python train.py --num_hidden_layers=13 --hidden_size=384 --n_experts=8 --experts_per_token=1 --d_expert=528 --d_shared_expert=0 --hidden_act="gelu" --moe_layers=[0, 1, 2, 3, 4, 5, 6, 7, 8, 9, 10, 11, 12] --router_score="softmax" --normalize_top_k=false --routed_scale=2.83 --balance_loss=0.00819 --balance_bias=false --router_logit_norm=1.5 --init_std_router=0.00873 --lr_router=0.000256 --vocab_size=8192 --norm="layernorm" --norm_eps=1e-06 --tie_word_embeddings=true --optimizer="soap_variant" --learning_rate=0.00276 --beta1=0.95 --beta2=0.98 --max_grad_norm=1.0 --batch_tokens=32768 --max_seq_len=1024 --train_tokens=313800000 --max_steps=9577 --dataset="wikipedia_en"
Below are experts of layer 2 (counted from 0) of a mixture-of-experts language model. Rows are named up (a neuron's input weights, with its number) and show model dimensions 0-47. Each number is 500 + 40 x the weight over its row's rms, rounded and kept within 0 to 999. Numbers have three digits each.
Before each expert's rows: "gets" lists some tokens that make up at least twice as much of what it gets as of all text. This comes from a sample of Wikipedia text that the model never trained on. Tokens count by the router's weight.

# expert 7
gets: "0", "1", "9", "5", ",", "8"
up15:537461555441449419493584471569569521512537559516475530449533485452559503572471547467539479464529533503568455542444531487486493424463413456484485
up16:501499476497444504491507433507550507607494504469501436490491581600525464499459557518480514466442557540528555491497424527477503463549461561479510
up17:463482520553494473511522450539509463528503475523532482485497532476479441420422508452552496569570471421536488536463558548464544522468517455587493
up18:511441521442491484516511463495495466550517508527511511490547496566495535560515494509563506612490449481553520417523533509482472513515512441473487
up19:539439498524442540465471526526527432552555482512464532427541489490504487498465526507510464435531524504475513521543550516479550518509481501501511
up20:473452497540494474531414569491520508497524536515548550498452545509486470497449497532541425475496519496482422524479484528506458449469519454462531
up21:519517417446476530510456455439532469537534430437558457479513480522497515530489502498409492474465559500536502467471506504543430504453505419467501
up22:500490460540515574515493504510523553513466434492414523512447490513394560480511503523534476491519475504548407467519482521534428428451484541483453
up23:480495469479543473473472449536558490516502539505502536467490511541469543468562486475471490533430540548510544481512443478524502498528547496550449
up24:471459439517473434565455482526529517493519533556474516469437483515474524529511515444484488495462524475531548405463515524457513516531548494489477
up25:416447434433518561499507523515540499532521495538468536517504540535504455544486486538496475488456511445478469506470512533480473516475562535496505
up26:470459466529506547545516510432495504486501479510507536493466437560575579517433520474478442503464490467385591572469434530511446520574512494541474
up27:477537543473530538482471481492485536494519538506538499486517505548502458576450537581536554521539476591493434523534491470518494573466536456512482
up28:492505548473464461572480510466495482486521463540507478543459482469448488478513498509512468511447513520468510519511512539543437518411542521503479
up29:506438491522521517528544508512492586568488585536505528485524475471485543473453455475434535552519523462553503462489562506524518523445501472557480
up30:538567445467513546506434484508445403440529542444531460557535483511550482514510527447504487396514516515514474493481460518455499495521453492413480
up31:483553469547578444507489498506546488452443489479593481480450477457483529533458524535499471500510446512576496423419532493507518557562493526546487
up32:505441475472531554523462468502510507495511446501463495473519489532422563498522504466575508481461473518503516495486529497436486496510534556486484
up33:461451508504502510453435504511605522446478529507507522518471534486502422445477506448539454503465505541444479494427542519527489496446500554478562
up34:463526508405495486469517518456581507497517512504404517546454493430520505500482499490461468518466452541503474543496457457544508484521488506543475
up35:452503498545466491450537478546450549478496518548502507486427531432471457497460470541544503491558562447480574481481541526549469455547451489484482
up36:491489408534469548541524468425462486492553495430526490427497484504449524530511524445500558479506462496459504558507512552544466473462481474528476
up37:555477557514529599550549484508530578539544453459466485503541483560505559508519547475452514512597464444482515496467496510528507438465468507520467
up38:576493598529475490377516529579544483495543558518514535496479531495486525453471509532505585486503508450490436520489473526507536474473513516558547
up39:426489485499458543451487465516521519514458519562553539485381507495485434494443583491522442513456522530496496512477579447552508520480571516481508
up40:495439548475524521481477496535523496484482452514448540495420526525535538613502550497521473565479502526522551453516479513523526508467504598532490
up41:500464396456458471563478527519500447468479485474457545444557397498434481479465511414478527484500509492474498498513502470499519570508468490429581
up42:561482455475522516485512457515528525498517478521496524551601558452519545626443448480505481443466449535458578516522486546577473497550539472551514
up43:489553472534461488482517541534531494547551498458443494499485519568562569425432471503556500509432405478473457452493478489427500538500478556478525
up44:499515533505497491552481529438557476488504510552493491477460440492452514510487520548511500413466479512567538551533466458489462494616466544550417
up45:519497514552509479519505474515488503484485460498453486488503476503459544460494475516451491448590527565538451518513461533492480568543564481495477
up46:471474521501538464532435501476535438457477438510494510577433448524540453508528527528514476486450459479452547470461481533573531549510497485554454
up47:518494477459496562483602511451548489487530485479514467484569437456524569501527435521510586566480435521509424495526567509561583483503523396539555
up48:554500525518446478510577525469586474529488438558457535484614492462535460426458479533540470457472525493526438473418515535540484533469482526474455
up49:493480535501552476515540484452452560453492550500512482542376489503473501412443550551552541543526501521549422455408551555531439565571449469507513
up50:453500559476530545458515490545505561501484484562506502466553455456482485504486572443534506510416481562520522502520597606459448526447503526478543
up51:556516492479426515439561504563489477508584452508531475492541472501491523523457517499422484468442456525564465478529564479562485573460527485493527
up52:456506464507522478533535430514467520500516504493448437503529481503492496417545524496454494500589465541523542513518475492505537480544564489543598
up53:458475476457517522545546459490500477473507471504476473470539461566439600478450481474599473482427457498491479474447512512471501493481533553501501
up54:573479461456534587423453499518464546574469498516528465539485496560498461552559537448494471472443536518434559536497506502546469517600450539524592
up55:558442544460490505553485445522468500532528547564542521471509490460524555464561516479582462496550571514425504521457531515472442538478500431531416
up56:506476508466497476503542450500477531511512509523425527391500532489548535470527496509511515467447465509503479465467404513423462451461525488487426
up57:492487523470508466467513512559541561523379571521391594550486501530473489543548510523435484482505519473463540513539469502476503489500468497540520
up58:478522477526438507447548453478484497481568523560530455582546515487541518448482549500514518431468458476511546441558440482453433566546578480447480
up59:499453526536545497487444517518472587478535480496512456549464495527508578507442565523503487446399553497502494500531496480498528519509501447477518
up60:503572486541468513569521477475489484435567566470526504571484521543467530533501507528471538482563464517511497479504532534447562530500468445531579
up61:392570463480444536442568449435542498461470489516504447525436539547522519480502512516498498476533464460480520517512466493494513528499450490529466
up62:478505366431490485416522484519507516500555470543503473464577404540555531542509490487474530549458515573464464457497481450511468487506563465500500
up63:529484498508533522576501435563463570502559559405512536528493475438504582491491543469499585493458504496436459536450550542489540512514597459484495
up64:540467544507413489531538437463514436521531491541571561525476526536483557506410560520458441508520460476466478480483536531441484489528434432484520
up65:493461544450529492474490507489478520503586487473578464535454550551462468426523447545491383498463498503532431495514496474509581506514493427471468
up66:438493488521458434506558442507407552514525456453513539532551519523529535526505532524562466523469525524528475478489378512509573531501460418582484
up67:462510555540547488572484469451548504480488491463529503532439495505578535551491528441584537541499441511459410481412464539490473446492502464472390
up68:490520484496463432551538427555485484515449528579510483511469533504504511473519579523505476520509498520531542533482438501525509488578471527460505
up69:410450485481566515517470480518501478520506500483456510495479500546484519529443490452573534498440492447467502480490460512532531466469473442451553
up70:453507500585543489486552535481438535548430539519465520501414493530527553476477549476470546557472483537558453477478493459494517504448569476512422
up71:516517465402512468535572575469517476549535458501502419556484475478458441502562518537477511434529488550544541510462492493517466445487510531489501
up72:462590462487509512543493472524502574523578474460538433440477519614554514496469496492599522503511518471487486460535539422455530517449469536588540
up73:517523508461452515424518518483454459508583523518475574512525505507453563486520492528440538467578523466493550416472589490538437498538507521509438
up74:534435468442523561541490500556574517573508448565420451502482530477472408538462511435595486523421518427469480523473428515475532513525527538503530
up75:473486489522457524499495526464491545501600452505527471497522527545473494583474494535463477486511521544509492519532500445470551454503522552502513
up76:556505461481492530550428525469490499456448489475496424514443493519471457548515513518498484487543520494425554441497534500526572468455493549578576
up77:491455535483544481435502493456473545544523490512501536494559479423438465395482474547450535441529440504538521527467497490436453452508428540517514
up78:512482531441500556519461540523510524434513442535410556463471416542567537534492535522398422538481546497456532478512537473511514554462523554516545
up79:458532397512496511496508500497535441517502518481564480609553562526455499518471545495521490451505530456542433453528529499503517479467503442529478
up80:539466496534530448458543477518542582484457495581533593469509520449479542500505512498456546510468507425484498552468532515528504500500503488524528
up81:518504489453424472366483451526450477452507486515495518517492494479457533403473456546498532428499483514422560469489441461551507486546489546474527
up82:445475551526458505496567479510506557472535457463484479517554470423525463447549471460563503490522506545463508485502530490462480444500401524533523
up83:539539483555505563523498517531496613480513407455512439523573520476474494512558413474418443577493474482487484548491523499483579449531508549525560
up84:530524495507442499518466489525513555546526533463572499464490461509399502457459546506585452429422473467481449446460506532527478486484479552477478
up85:533440477506536449512562487549415535526498520487561394495487521463497516547506497484456531524552517411482524498506578507537507574526477510497485
up86:533482476513524519506558499512508552517496464571545505521475475507523452489553516501512518441476441529379509506473548497472601549541466480511488
up87:505499510559488460578558513491383511502482454478489623461485441502477465463505444475527505489495549493403524504545465547440534496500478461588530
up88:502476520513511483462494528515484459487487518433443498596584518511466549526513525523473411443514495486462459459584424489538429566526472495544489
up89:450471477420509480459496514563411528557476468566473480509414510497518479500470485526547472506508515543504466488477503507540568546626499443510475
up90:407472521499469500400476510520494443534482559514465462475451529479557515589521528608558521481454489549479523543550532471521497503564555515492516
up91:519447538483516518505515527550480426499435509492479451514458515521492496460500499418498431474467504526523497453446525470550449521593522541511548
up92:463504482470492481508531398528483528517445494549517470466530560507408468567538519497537524534502544495460512580459534471517503511410437471465507
up93:468486524486499568404486483497527469526512543484500523481546430490492514454509535506383534488518494479547484556522445420506472480478436559539466
up94:475529495490464545490489510485519539539550536495444503472480450534433422537477493500513476520597466480523511539513544469403460477515429491531481
up95:476482522474517485450540514457500444530458532529454420475539523517492547570496560530465505453439516490560525550475483469521502556465422558536502
up96:509502450580604502516492473497487434409466522525555546550460415475494551532539436567539551439509472485489515430492439547501448531464422501525458
up97:544473533500543524514572552558421420434504463511481510530486523557485526549543492494519511518483560504526523492488520468541517564537533478511563
up98:444536549479521470545521555495405439531461474498522503462514455469523585479465546490531532501477481443525565441553517523481538497513548444490509
up99:445515454512507547449436460478607500483496473574460539535496504499493520462457547463530490476519473507507528481534581501556530448498518548470479

# expert 1
gets: "s", "es", "ers", "d", "t", "ation"
up15:470477410431548518542596446458465551451508507521476435503519504515493474517456455530492471483492558485463467518484487486515496600537563497566478
up16:468400547530450532454512459482540469563528579513460454457564511497479454480465463496568435510557553464478504533514483582555488446461537389461521
up17:520488539549489485539499505486532516468445574590496439512499499565475442485463493482433516538423463556488505490484472467495520529440413454579563
up18:452513497524397536512507452487565526480501503534487508436455487483373512477470450358442533483479552551531524574574547567491529528489517586518498
up19:493508512556508442571510485453463488408464516518488543461503536559461488481481545390470509491519564497540442549470480551495469484545518445480421
up20:531453532476472499429474528448479523503422567478501490580480500642497507514430497486511509533553484516468514520469452506493589457490504496556468
up21:418503506518444521454436542533499556475473564499353461474458506403497517543452552553484496497453556410445522421481551519537436490476428465520462
up22:454539476577550449612483508515511590562499524492562445535473488542501501509554513481513394479448504505476486452517515550454466492592496470504607
up23:467561427510537493526477454517537451533478588514522451526447521534482530503523497466547522393435549472516536482507541462437458461443589503491527
up24:467476502479494441550540482531454540485539444526484526537525545496556479582548483545530467543447479515465447541506470494475460502438442527499520
up25:464437498501532537456494493524505512480437456538488488604480570466472567541468527543510518516475467456504487447556506494429449511462490563511535
up26:441507469537517577503464484504479499403523513499508525452521480474498563496470477475544551477463519500542543475552465445531455478497503500445618
up27:530432474581502457517400487467494460468477526425480542524566567463442537487520562484495484507514497543534472594492481464507523476446426511505458
up28:496487467467471511435585437462482526500459537568517509503493560482429534503535532461480515452546573494454547486532474454514504480536488528516537
up29:479512475497539514479489567471493492527505479386461478514517535507462486511591429438490527495469521493467457457542526481476479454478598480468533
up30:447425544438501477467474464481462479471451500501493488514488440437497453474483489460487542534516483536487464509500440516480475539577537486534478
up31:503543486502465458461464421426523522591541474498490537489527464564491469486536531422446531397472444429502459530560432504508497515486480503501556
up32:446486475571561486501555434430364515483476468498485506491499553525478530506464529504546506494505485452511472501545542513444464472508470497534534
up33:506478506464545587475424462469481467524527504536466557558457522545506512480481478513472562509492490499496537465448547492470527486533451537433487
up34:470474506543485447524523538511535471467480467577443456522506610430503465528490504485506491508446496534620473574533568520499456477549525512546494
up35:469532499486482498485434541487462489451502524531455479477487494517515558547476570470509497497496511593499444449536476455537555549416442451611524
up36:535620482510537499493514526547585502527526510471513525559454438511432499550459494536506454553494527477470482476568561546501517529461533458454462
up37:477478458474526502440518518528472414437432460477573492508533551534447524534458562483474464553483461512467440591556512451556477535384486504487523
up38:466478430455461491548535505527493492566466468448523560471487469554590531510466426466512423513476463465478496489486469462492481461490493497489456
up39:518487534443491500506458481555543456582567393513466525508500498477476471506478471494535483509578464433514489465570500467549488519416529403542488
up40:450488509551570584482427548485495566445566563490482471499451496544594527460504429505477437524370495459452465514587495493464485467545523426452465
up41:534469510569449444489578493556469514469523518553485544460508449450510481505466563524469509428500444514525552541524506510558456504452520500540448
up42:534501439545496439495488488575501453493503466441443508600506515512486418493498473541455511558425549529489557464473590461466513449488488479447474
up43:462465546467455564536521474515448462544418514470576526444508505584578580541498462631440531520643447548525473471468483471536492520513485492490434
up44:458449449440494473541488558477459555548495541434474477499501451487446530539486568415447483480525558474508558466544470457465474457485507550522457
up45:458435483597525601493548547434461532516487537459451509521476543525485568510445482538570515542594545581402484537503542473503451522479498518523482
up46:467533542481428555439531515482549482474560477468492528446518481554479459526398472535503490473531508482499429458536466575488500545493516507453448
up47:463558504537432541482414475463486510420434507452535543528511535509589529535516440437475516522514457518503450577495473467569508409414510479520462
up48:514444447507496461595494488509496527487495563500475540513513529544559461468503444481504458505535548431568490526464437518514514499451492469530433
up49:492494506542487503575511440497542518522445511486490478519555433481512537548535486480530430519448515440455526556464462547500512560518415500451456
up50:513478534526497525586532532410506506515524533577445493507524515557458433514520517457473536444530546498502518417519428543419453469475485509416516
up51:458546492561475495481482501504520545521501445546462498490477406509420467446484542428568497489494436455520567527521453498456460581533548490551474
up52:543545504439489479455512510486523459490420533497479509529441521358519564515519518466446493538521498520548452430498495525510523560434454524487501
up53:451488569516521501500514501484513454513476475469607408426484434497478544506476460393470478486498441555487561519528507442535496503544516458552495
up54:444524485499548516439503490534455408530550482506524451491584455580510512524504525521392471470503526437495472535533520490494524541484474539524560
up55:537530496541444479443467490514435512484442441473483522464526518443474524562500526443472559539482476505542438516514498497511482529495481457456508
up56:458484510488478479474477542554459477535476525511565454483495496538531496474483541531529585441495533460453531502522532477527417467460521508519591
up57:552490454465469541522503447490489451523442481484524539522487438497530557536509473527491471457453477549504451464572489472471523520466459544433463
up58:515566505442464522507497497522491542423456477480428530491530505493477491450498449434529489569529505460456585542526493475507475525559532548524491
up59:492454499498474526559567503440442478492446567444505531513507433522460539533520483464447493472542467570517491470502499496488477493485525512589533
up60:505561492571538436635451501492564520509502484494506494480504605540489534565520539466456568509504528486501462505535536471448459439475477520488485
up61:444512526505482550505433495486527519448590566476520535504539480502405473503562515462464516492442457513522557580501489486502546499443494487458508
up62:540460519513487529531463566447575570470492484530510522468506536514536457547470491488531499466492505519539441569435436501515425583537469474470538
up63:509487470501535485442549565497486487503513469454497455487481461494524544591516542486413601470475563470532470531552509487490542495544465463503453
up64:489485457527500494440517537465511523463378533538504455484509525532571497480465472481512441469551563532455528469501498484548445527532466578533465
up65:466451480502536451577578503564460473504551515491496550509530470503471474451486553511484462551475506512508534503509507501486390519584481497472491
up66:486455536487503574476447484494482538500481551526443533554421474537486518494550415438434521489516505573562465489442510403470532596504454555441520
up67:403448439505484493510562425487445536505514498534447492456488515442435502409548445505537387485486471513476548423547484544536452471439525462452471
up68:522476528487517585531504424508510435552482496573549575507588449559568521530501511570550531471522510506484516490565545485564518575493489569544514
up69:555441493531504553451484481531482481529453479529521589543514457567506467492557526490501550467496496487505464493599516502493475505538514479458463
up70:512467491505524536521428474450505459522519408503528524537526462520575523455446551499526551516425531492482513514433530446539550467529391492482459
up71:481502520532510553448459565581490525548547559506449460466485502583432457434440508530523448525493534541497470498499511558482537476533435454514539
up72:431455513494517468390517519592516490461448550539487546557554521512409464512500503501521501561562527510469522424472496544509469491508484483509505
up73:544504491524445474484519542522504541540512531431436506565508499508530480456482534495433539509495481474435475574512511509453495489426412573538454
up74:519526581498496497554524477549471495466405537487478523504459548541461569525538497445515463515516506568452401448548504506485458506577483579495550
up75:530495469545539392513424499470494508470484533477510463509454534473495530543428547463511516473448494522419477520532547521496457533487506523540422
up76:503523517513491517516538431417457427461515530525488506512519475563486490517495536513520565502459509523429454560428471466574526585527458496502546
up77:458575561540449479561568529506521473496547417502517522536508465459519608471451548473484513448449425488518471554491552494486468507532462493561473
up78:514515490576467481556488556519473496527529532578494557524442514564474455479485514470521433482499597510522511490486386522465442537504507601466508
up79:501440510420517503490550514502518549522591511511454547516541499435533484493449486541496548522561551464512500533467505511469525450499440509480518
up80:434481479457543462549582439503530573480489503536559513511536491466423467524496512488486547503514576499507511496549443443441480518416431540532500
up81:478421472511505501446522413525477398492539522494453543452488553593494478558446438449458483484497536467475552548474493512508485456566510527505440
up82:452455469555539483488450504448479512427531543547440502509535501523502537531535470509513541474447533440452424416528459454487516485474510445532449
up83:505470531542554450436562468529535505503483449531529514475538516551489509548545557555510434474486459412442563540461474541495513523492505501499509
up84:515526411521484578523547604464510502493585544450494507457501549539483487513521479513520481545481469498539575548489497519434454558494476559498567
up85:467464518522488486520466516509467482495503541471509482456567515484427568485562520515521506508453534430589465528541522494572467517544451511502399
up86:464521512482508516558499477546541516481527509497541467446502504503580546512467497414499460377455538519453447536463511465569446533452512503518484
up87:500517470503467519456536503555536442485433510531551470553556480623539515513512552495479505504493562474530450464508561502507509523444532485499493
up88:528462503508511511495495500554494509516499480502454494441458568580533465505483449583430525449530522472506486485494526436413507474506461468509427
up89:496501526484532545506462477504490520491486518446535482500468530459472527476515505480443524510505474472457469514503478509495536523476514503523526
up90:438494384474498494481476498488549511404489484463557493480548503580499483476502513523489531536511494565488466465564443372510489516511512481574477
up91:520516490509461529477493498431520529477503438540532459570587557466535521537470570583501481497445508465524500497537473528452524455541492465529398
up92:456480397493509420527463534540521523504517510463503561453502446449484516430521569499478514473475507473463546475523520504480400503479546503441516
up93:487502545539484494517504509524457489496546566519476467451490592508505526518504498496466420523526521537555469460515532574481492401529493515512486
up94:477471386571471577490544536527495477469544423420555544501515487550467512517473497559514516437485503448441540495498466491474549459510548523578444
up95:445491401493457539506486476509548453451500497475513447466540528473497481492495516466515476517420445581548542542537513381518487488564428506534416
up96:497487479524555471515513548509623557465478524502485519458447572513431486556502496475496572523533486486485493506471488558512476523545513480456530
up97:500496522499545459475543518531563552510559537443522520480504497459483484442545561494534476587504468561522517446493459482535497566511460460526531
up98:490522466526544453456497532528495477551558524460565450443457442551549591465478492558441476461576560481488460512474512508547458454547383547521549
up99:520505594524472475523574486461525449512524536483516521544455550529487460532520537458534541484430519461505509453477533455429476472540512492542505

# expert 4
gets: "\n", ".", " |", "|", ";", "\""
up15:554492517518461504522462483490464476527505500452507497473502587540534548526419539456451541474473497484497470519551582547502419554513489506492505
up16:400454473545484471532466455473459501528432511539445476498526510472519574479445513445569551552403502530434489466480541442463547463521466420526468
up17:441500470420523548485518407569455494542540503454492586480519527527558561475498557474375482505526475531487474481458558546457510484513458506498439
up18:476493502475445568562563516532582467524497467537396579528502513458508547421561472492524530526457439497513544524507509439478502518539497521531574
up19:508524459482584481517495416535497542449541499505520545524455441472535486514538520480454507507534532545497534451501486453483535500572564479542522
up20:433433545556541510534440487447490503462463452450512538470511523541497504457517517485463457523467492528475503483499573497458432527577468535527496
up21:473460529499579543413510537523507474460466498508498525470457535509489492513501421574458506493468459533547554491420507547496483529468450519526476
up22:570502502491510550444491496559537523505480515544524493520397567488573573509528521556492447491465510524581509485509536458483473488519448490464474
up23:459521441497475434447475483417521469473468415491509497495515514495443500490486510510516480535428481507533505510456556456484409548399533444478568
up24:507507470522531487501496497504555537463548567549560453526464479516534543524520433476540502492541561495469495515495580478545483448473536505512520
up25:489565506514504559505504442474557539501548571444472551441513545496597510531511483535469482485479555477508440532494560546507515510636457446575457
up26:487474493533558449498509508497503446511467513511529511429543514559398495517494573550521529455473519418427475531451540492529509503470411517488490
up27:488383471457470500445498493529518559577402519557475512587513497527535549494507460549476563506493509473504487472465542477457477443550471518435495
up28:490528519527507511476407557465502511573448540519535508479540417457562479387501493484469516523520436502545525519489534447498501537494422464540461
up29:552470495459544436512504565517543412474501459555510544519461457564508497519533471415458503475460457439517586489516541515485556469443447547475565
up30:502473420471449470484538511522537530483463536455444441441374499513421578473537477508529518467484511502391479498498506512482488452486508619477524
up31:508499468457465546555471482418493534458538467535448529538475533503517503468533473523424464567466540566546467576607535424483518542485505539445525
up32:547547580534554509475545527527543545520477505566422457461499530458523482552531511468485451510495440501528557485571578526448501512566470528511472
up33:510514536489524504521495423514488451461438507496497417491483508509459471610522525514452541494545513535474508546551459561497537612481513500521497
up34:429525499545516508454442447472489470565511552513523484441455440480463391582471434523474561465488529493438437496529533448425570496519590575461478
up35:530439454430575445456484438470499458450466494436434482492506490473499478466468460472428537467505502485448530520495470455500465547497447471447537
up36:472484564541394463525418538407518479476462449486501523528382473524560490478498557476455503544482454478561451524467590502510468511500439495484475
up37:458526502504479566478454500537466518463486498495545489466472481484535549479469473466459480473578497526479442493564552537429460551549461425491467
up38:544510551515498523458508447478587549485462493525491470574470556456502504502523451454476516449502481506535498499460485451546425594550468497509541
up39:546506433507499472451455433463521536483477574542455486476544536506517360461502541526545472455496507512539503508449444538463546478549494540438510
up40:494485462461495474536497570492493441441473500473480491500482537539454491513563501506531482489469460469511582507462492490474479491503459516499529
up41:444426480490537513457464516469406493557579462480448467510442459452435547515495559486476525494469513531506518499398473471524483474505538538547453
up42:496466452518511520504557557513497576523441481495451494503496531540504502556507482511530468482488496538460541518516430584461518532481450453478510
up43:493525435571438488558520553486456515467560541479445523468505510469490514486458492459510466482495467495518481528483455527472443462468440522504472
up44:533474414464501535479512441427503493529525498568485537480463437563497571549547469432532504543502453450513416526439489481551548470506512464466525
up45:446479534540492564486520482552492512394519505489437447515536588442496540519466496442456500509476631489467514510464467513527535552489541452480427
up46:520470492501534474551433563480516492451502519526530535490477482548556443465475533474575544437448452522477518514536462421488486479466459523493487
up47:495400511528476563394477453459469471516529501492428460482433535494499579468461474467463427489559542453629530408595433512489456412539456530492498
up48:516586420475543493485507429510527468527514539548520448506505535538479416572512472499527492541420507525486466502484516523475475456474476510498564
up49:542523513445515512474480555473495544508581533542514494471419484435523457467565561539470504543492440531548511487499502499560487460494456518498500
up50:492471492586501448518518514470593522524513525490503481483503536576480549556592514498461462480562627482445513518479524501429488481491456496511496
up51:453507498539499456560501506523511474525476510635520490486508561457516542520514480497513486506439509523463495469461523498486493553551477465498552
up52:508516464508622502475528441559540458498491464507517510464476485522529539549444477483495499514480487512487480467511538457443550563531473427515527
up53:474443472456435508484499506482520486574551462470482475507495456577404502496602489538507525505568462484529548529482541496491570490488460478508469
up54:492527507474438494422521491560450484532483421492496447489465522496495493565477478482501549530504557500479533554529454514499508537527524498514531
up55:551565466559513485420490619548532546520493495456536489570406532403476569500485553522467455477424493511493500542501563515535502470464477467506604
up56:482542525504537506507450459515505476514428443554505465526515521540549496530524547489513473526525483467502521449518555518479524581505544506460538
up57:518518500477548492574471528509473451521485494490523503487381477521501512502559564501581468511511485496464459480508493406505535437485512616497540
up58:475470539536552532499594483460543492495501510502458476487563490436500525523473466450504486443475497463442548450490467520518371473526451477517497
up59:461481497469558554536511517486532465464514544443491491493570498580474505544519537546465492411483446506461512503506582553443448568522606578497453
up60:357522472453495485480556511483486461483496454442483509473517503517474559602483499412541517529532471534464528422566482494514542414483419452524489
up61:482450404574550477524451493492475487534484583556511489536474549490486537552568512498436549525523418468507514589457518492567485473520499562617522
up62:489505541402521539508492505530549492513532533494442511488495473540463472506579561535528534518469504449555492541459470457480522539505483468507488
up63:466542450501469512402449526514530510551529511545482561560474489524493520587558475530528516527435504506499494542519525412466570514497483530485507
up64:456537498517507512454509502433495479476456535420549573467451521512510582528517517593410444492494505483498555521541487504470502467474450494458494
up65:479564617510493506471499500464514475453395554587447481516459500494483453539505534457527509502476501507438425487522507519501498452519504483518614
up66:451538492571527474490493562493564420440451485515580471486474542466466500587572528451466521480471519499491561459487448472556503446471474537488614
up67:426504562516534544431471523509496444611466515555548507489606471499485510469455494465450451545496475493465469382538528499507558560414512539489522
up68:404550513545509466369420518488467498556398507506529455511505496517484472506533539441513399445506505495521550508547468515507515567491438495562490
up69:558508525607505490530487527522475410512502454522473583436427497466545455540438422503467494490524577512552465572500509555441508436472503454517482
up70:499470543499497536486605437533511495551435492525483466516409501576552476481491461486453434480497433493484512506509533531505549465493439549487542
up71:474479439539474520508485460545524535471480500510459459498465512501546505481495532526570518562543436523528489474521580535476499544543467496541543
up72:545497425489500483479542477457490506503502441514473480416497518463444484479536562491497494578534464503483544466436461510472505552534554506425516
up73:511495546510479438445583447550519476514517544544476488479482526525427410517454462442502499550550507508383541512564400462488462522496482473554527
up74:470536501529468573474479437581488518558456521502451545556476549447438540485580562561489484422528576496479452471486514477540481527537497532499453
up75:409480457501510511470442532523520478430502532488564508555455479564478543513532478466540563489500522520501491460550545522536487555472536580498459
up76:486504540529548523528487512546490419495563503534531472417519483505544478525463473472437438510469505475512511540532575470512483496587507486519441
up77:481506511485536523539457507491454471498465488456502434446416486517452478483491551542464530476487478544482494512484558544489521572494478451489537
up78:498518477494492582470503488467498568497509477444501488410546479538504479461471510481467478491472478497470475522493505529486438532560469430530519
up79:487456447533493589484443508406488454525473509409521413527521538461432583455558547503566447572409494472533501588491482479525541531500524461516513
up80:427514536534431506503457444504544553514442538535490442492478535443496519482418482500502520563476521589514551518406515479505549522559523480536544
up81:597528487537500429485482511521498498478497527539580462476502500445560514560496526527503480544478468451484469512490499493519444502600547491493538
up82:508534530493479549397474448562447444558443476509443539516514574546493569430452521517574526496494556609526468507453501477543531484454421543509508
up83:436559537483507529450487504470513456515478592493419473475517520453529539515534548528442477525484508489500483482467517505480482479547461463524541
up84:478440474507479533416520460536544450500497447492484461492486585498431538458438461519451572508484530612514484519517405487431469465443471525565532
up85:595533537551479571517563445519517448500468517579470432466451491575527518508531398482473514558550380471549438466508482505491497493491493494453511
up86:543449461504519487528547506538483488499553486515494493564533502558516425527541569487541492494468508525517509518484519455479523449417459538496547
up87:395473484554486494495477519478522479473520469455513515516508521572541506494559502520533451462421478412525459434498480437430438521516466515520435
up88:413541453492539473414504490432489494468477479473475528523533475450502472468433446489528481541441473527538539465459472455531430506534451515576495
up89:524553469467542483447540506500481485493491474481471533487551506568485515520506483456497561448492424436485512575455485422444475537506428554578537
up90:389466514403458479492530541497500486517486464443533528527532506522519623443504513425529499492454532443481442537509531560488501513508452508495501
up91:435486435436528510574528484520410498537572508423528500524456568522507415516484517431513516476516520473537486417490567507527526496493511541499493
up92:477468476506462484477487451536526394525484491525530462495521545519528436422479519523554487428469549516487416541527566432528521493540433553504473
up93:469558510537513469521508489492483526567473435461504414499508528568504504477519576509589438540498489477520508523526509512471496533493456435522479
up94:462539480514566514470526446483517499477436479461505456457513477492483466449468512491497534426483564556431501452475530506433527431471511510477511
up95:529508522507506452444485505437409504512473523505480442464554511514469451534495505491465475479558478463442571505448465456501515500471515462503506
up96:426488472503503525520521529464479506535522461523466501544479529519477541517563494557515531508456483492461503477492486457450557517472481504506543
up97:489441511600523511495458558588519476526539452457548492451427539461509479521439492502562586485501497500453529431470478549529518543521557566517548
up98:435467433549505552492475516484467513492489494457482449491497488464523459511463522467495476542528444472584576455499538531449559486469491571454508
up99:460555463457530462488475500508527423493527471569496466470502562530548485557469481498508437512450556529554548480597478496583465558482547466474543